{"n_layer": 8, "n_experts": 16, "routed_scale": 2.0, "scale_expert_input": true, "init_std_router": 0.00948, "norm_place": "pre", "lr": 0.0142, "decay_shape": "cos", "final_lr_fraction": 0.0, "doc_mask": false, "dataset": "wikipedia_en"}
Below are experts of layer 2 (counted from 0) of a mixture-of-experts language model. Rows are named gate (a neuron's input weights, with its number), up (a neuron's input weights, with its number), down (a neuron's output weights, with its number) and show model dimensions 0-191. Each number is 128 + 24 x the weight over its row's rms, rounded and kept within 0 to 255. Numbers have three digits each.
Before each expert's rows: "raises" lists some tokens whose logits its average output raises strongly, later layers aside; "gets" lists some tokens that make up at least twice as much of what it gets as of all text. This comes from a sample of Wikipedia text that the model never trained on. Tokens count by the router's weight.

# expert 8
raises: "\n", " ", ".", " (", " and", ","
gets: " |", "|", "-", " \"", "=", ";"
gate4:099154150132086141088140164091131127119119183089139111102128166142140120100137121137160162143139115153143128156115150150116125099170129116149104105127141110097130111122125119123165096118129165099148115130135110072114074149152156137155107150090115149093100128128157180111114089132114115133128138114138161095114090114166136127109134140095129113132117107109114115094138126094157182140086113094133109134179138116117158118147134146120124126070151107167156164141107145120083088148142157156127111144047112118107103141107126136139121103107129133135155147128108113124146112090117098075
up4:077185147135124126131106128141142139070148108106140141130110122102111118133139136072118116168093122145091107126132107144104174094126180165142095127126110097127117142123123128113117127183110093117132121145132104100098115140115101152157106124128111102089093116112137129123110127085149129130156165074098129085111150153105152082081125142133109120102123133137134137095110103089135125151154093129159124102127138162148132161136139138120151121110151135151172117124102151108138102080172093148098139133111131148096142149157129195120104085093164128094145134127165104167136134104136137142
down4:093161111152122103145095102141083140088126100145126138114146121082146102129095154116153167166111146099137138101142137122114166079131120145142138124134084164130147148126158146134081132120125108111101134165204117168139081105135151165138118144130104109131153132125100091115143130121095144153136156140091122100116151103113110141122101115109145136105125173106170121150129129143108116138151119138162118118096119152182132098129157115163124128172066114127133155105179123132124136120132111137089167152085120097132132177133133135165120143135167189168128119119120146113151150112115108138

# expert 5
raises: ".", ",", " and", "-", "\n", " |"
gets: " a", " The", " the", "est", "The", "ent"
gate2:082152128095147147146136126129150123116156118127101129124110147117125171151134158166095162110128154121161156143102128114099122122160108158178155162148141106155101096157143138151134157099094121128121148137148100099109155128105078113128100141139128130155136110103096123127133169122129115139140138113149169144136104102147119130136092144118114174137155143119111101150048155116185133094148076153140129122133161110172111146133096126121166106111100161135144163083153124097088081125103126100109083141156151132151085167142109104114116118104129125135107134172142160117112113157093120111
up2:169124104127142127120143163144071143135115126151125148134127116119108125095100131122133116166140086115155125123127117158114092146145086139136138130133056133129126106125130163117102131126143129123116099108105133121147152160200159124149193096128104149105150178113152137116141155141125145128113144147146127056175103113115082151139119125139132107188110114151111116106106099093160137123151129073143106145124141123132151132090116122118098156122146133156112139141106109134160105118167147116188116119083101103119123111098105117106172138147160110097124102103112171119091139145140093108
down2:154147141109118117130175108111137093148162149124133131129118175124119115104147094126110112146106128141127116146177099066143131146102160080114121149119157122138153158151106122140150106133157125106131118178120129154154109133108130150123134137149134129111122140107103134155193102142167119124157152149153113120152091126115108152117157087128127107113097129126127137119192119139100098195069128103126137120082120161114133083095145131165112114170138108102164100170124140127140163138085149104134146103154120130121157119108201124119113117152121158130146129141139101133120189119165117114

# expert 10
raises: " |", ".", ";", " in", " ", "-"
gets: " was", " is", "ed", " were", " are", " it"
gate19:106164124140144125120145177161119158153147120152078129113101147111134129152121170126114141134187124181187165107136093108125129141144125182170139099148169125125138117144122145135145108126150141092158103118138174125132125083146108171113111159096137135113113128114111143135160126142122126130154086116115168149094104119121141162123123134150103111147133144161141159158148153094124118126123142130136072125080132139124125133099141111119093138135180145108096139140188145130114139120142114172130133117156108168168148149127119110121143125127111166072116112090151079103117116124176086123
up19:151097128116132134150117085098128146147139141132180119132113138150128154123111090128124161142089114126129126144123107101107163130152125103106075114086100157158113118112117120105146156108126166134156154130115123089091153114113188124153147098100111142081113141114123098123155131121128150167163108144155135148176140116120110096124174118181176107116119106090141121124121117114129096126155129155152131115122163111140125097131176092168145110122116113118124117130076145173147128127121128117172129124093105113118094129087139131127129151126109059120150113105154147078119089099070139161
down19:110123154134141173073145175168122178104166135123128111142114169086124112089114123135139119103127132089089127130138138145144090104153139095170137110135117099172132131159157137133070132101144117108129093132135162170105167118180101143132103129139168140096121114114127137075129153080107165151111125116133099142151129147135176196112085116132123145129115117103125143156137108099138147143151124106149112101109141165146166079123129128154132128136112097131110164113127170150121135123106147139128180135143110115162155149157107114104115122123121141093137134081141144127135127153107115170

# expert 14
raises: ".", " and", ",", "-", " |", "\n"
gets: "a", "an", "e", "\"", "u", "o"
gate2:104129126094136122125119119150124127104131114138092125117125130142099168141115166174087149112108131098138179159111157120116122126173119169141124176118149132140108111132150140137126153087107103144129145129126091116132159136100110120134098108121128147166133113095090114121121157129110135136172122098151158108129084115127128126144094165142128159141145146132100101152060163101170113093155109145156117129143140081126109130132110113129151107105079187126132176100151146106091090091098141125111077130153142127139078173149096094101145123095131135111099131152154149116112097157085152122
up2:155136098095164132130167169148081118121140116154123131154162123119143151115105143124147125153153087135161133128113094152110056127147106126136151155100098127108123119093118165107097150150146114116144107107091114078147134158175147132162184107098118115085146176103114135129129130142121149148130125156158133069135089112104087153138140131116174095173124125139145143084101136112126138121132128101161103135122122122140173137104144096144109153135106155171108127117107136117168120116149141122176132110076109107122108107119132097105165154129140111090111136118105159123103158130145107088
down2:138142145119121101099165085129131120146128144131135112160120142107117108120144090129114086137108151145127116157181102086142113126110141076124128137101141086124138150135095113112153117146136131120141106167105128174153148120114141150125149106132138125110135131095091119168179110126163121146158150177143107104142108131099137135118155120120123117099095116127136149112208119162089120182105125114112110139070155137110115127103114138136095101177144106099137096169147167117128178122089107129142155082132114100127153102119180119155101123133090158122163144120101118161121179120144134104

# expert 1
raises: "\n", "-", "==", "|", "===", "S"
gets: "\n", ".", "==", "===", ").", " =="
gate24:088103157154148115136123080118157109149142168159134152095130161149097166113142122119139140144120170124152134122121100146144147110122096168119114062077122108121137131109119140109128078189117133109138119143102140114099164132083167106143131110131117136112156125139090152136087163114126148155147095097106156082150120139096144116132105149134132139122132089109124114124158122123096106108125147141139147101121122175104150137092114146138170113103129133091142158136138137151126143142079123070114122104162123147159110101123136205153146167111123158153170131135106144113119078144147131133
up24:128129105115105098109171113072089162123102140114130123145132113158118132109158120110102123116132146126127135115127144139132112128135161157150148100125102086140142113099149095112143121145121143112132113137116130164077117152109142127119125110139137159059148110142066104138128130109101184155158129098172152123159115107090102176171132112150170101143108105146115158097137125128125108150109156178118167173155105118120118173102154123131120099098060146140142153103111112190151124139148102166122123135081183138117131100141154133158105136126131121137109167143133134136122142141164122104
down24:107105146148162142117104111130145089122064135110123135120121163087132139136132157107147123166077106153092151130124148181115127110089080129097164134112095136102141129112113155124156086146117111080140126091118107134107155121162095141111108114144103123116171133141152118190116111115119121098116163096176128144097168100103116119119092185146120119132107158107124111123107086119125124145148113122105138150123160136094129119087093101147116148149140096114180102143162112119073131138101115107140114126135141160140102161123095097132147156121136166128152137169130149092101152113114127107

# expert 4
raises: "-", " and", ".", ",", " (", "'"
gets: "in", "it", "b", "r", "z", "l"
gate4:112121157106121116140121111098134115112088146131144136129155135187127112116138127147175147176103114127115097154162138138098138115129130137131081146143142108113147089130094125089166103147156088119156086113146101113101122071178129158155120104148130118080124097158123162130185136135129125143123162126138168101113111103120144117067142125100162101131149160158119127101099128124125177119084086121093102119163190090157110117150093160153123127123127127142124153110126138124102095099152140108138107109125130083129140161117131175148115090102172148128129121125099123126133112119109120105
up4:127145119129128131123125126119151072098130126142152169163103112144155140090126115084129151136121107158121081116104116096083172147129154151095108127133115109137192127114125135096131132175123109110147128169108133084138126125102126169162182163093151136074112084133113141147116131133139125151128162113127164083110137134146133119074146153118145142101110120164098166108098088090153114128139111152101111095136125103138102107137146128099119119134147126168118096139122127130169096093121122123110153116136104195110146135145126173131155098088150089113133139104158134122097084114139150142
down4:078138116135152122114104095108112155091103122110152151102163130108151124121107118114102139174133121066133129122162138154124167108165157103123133136099120135079152132144110123139115141125094151091115121119170113124122093124165125136151108170097082127155135128146097142117162104077089125105129135143150126101117131142100109070124109127137139127149085145146171138148119126140124096135147144139154143147093177127153168137140157142136157134140093140117096111136184152130105130143139113119117165130088136124159165149097150165163097134195153141132156138126118170107139162158121082121

# expert 0
raises: ".", "-", ",", " and", " |", " ("
gets: "y", "k", "t", "m", "i", "ia"
gate2:106122113093161145130146122144131112130162121121081114116077137116131133133120148162065147120102148108143161143107175152086107133153115151147165151116129096140121124146157124154129146099107104133111126157122096111112136115108096110125094109110133133156141107113093141113144162128130124131164108107159140113137098113105116131142090145114116139126147129142095099139062164098184110096178097132141130108138158132156102134117092108124166118132084162141128175085151148098108085119121128116104080125147154124146102168143092095123135105129152135121092181167142128142111078147082120114
up2:164138109112131137135141126173096155146123122158156124142138119126094155129091117119152160145167073131123124125147117152135109131134118127141140140133100138109151114120137160091086136110157124147091111128106134094149159141171173129137171124159097119085141153116144107112151135112108165144128140144147130059131116115109107149131126124134160141195129120154079127086112096101152108115134104052148125131129145122130168132127128120113105183139119153146129115149112127106169137125143172091143129106074078086113111079124104143087140141125143085097146124116103162144100133120150099125
down2:131122122103144121106184118124134110157149179118161141119130123133139115104156094131136128156118164176133114134181102062116106144086117122121093145105129114110142146173119094109151121142137162108164121154116116147135143128124166139122142102143119124123154118113103117158213100115153118125143170159140127143136100163121133128103158086107132130101084116122124129093181136163099093179069125116120110125096129124135151099103147132132113140134137079123149083134126141140147180143110140121118169102131107111119153135128163141152116099150127163133143141103108103114144171093155149095

# expert 12
raises: " and", "\n", " but", " ", " the", " as"
gets: ",", ".", "),", ")", ";", " R"
gate4:100094140089112164113123161092089163102129157110148116110106094173139117118121110134177163154117124117155092142148106161131117125126149116149107104129117102099113098124101151124148124093190142140125119131147153084144097131150113193156120088144131117138107080129125145123173100133137133168116153139137135119117108123147133124061129154086143118101116114158127123080130146132146132135086110117081121122138133099128125095144099134153134125093094112180142152122141141077095104147151173153172092125145092111129111132139142159160107093100179136107144123117136132108117117108115149137
up4:095110144109128129143145154143117097067168144120140177106085130108118140141113140115191134173111129121108082109092181125106156110134148142156120100154091111128113111112138170092094164113160140109174141148091107101139129151111089160147137180168099119127114089102117135148132141124117130171145147077122128129101164142077110103089123127137119151109132130120122126124092122126136125093098112162134127124097136109123136085146094117127114134091128125165136137161124148129114108100133114163166138162128129149131128103133129174170133100100099107091138138096139087127142099096107120122
down4:107115146158136098131120124108098144143090165119132117114141138109128120094134143116140120189134151071137123092136119178103148109165141136126155110150109152102168104167101133160129166097140134112129079140155109162124112108160135122133120147129075123137140162131126114125151129110129189122111124121128152141114141146114107132128110118104128133151092164076168140156106118110134092147124120129139132122119164120147128117143155124200111090146069105123097123147155107117089122121153122156131152187097116109157139140106141100173110135150163161160105099149146105067125111126084103133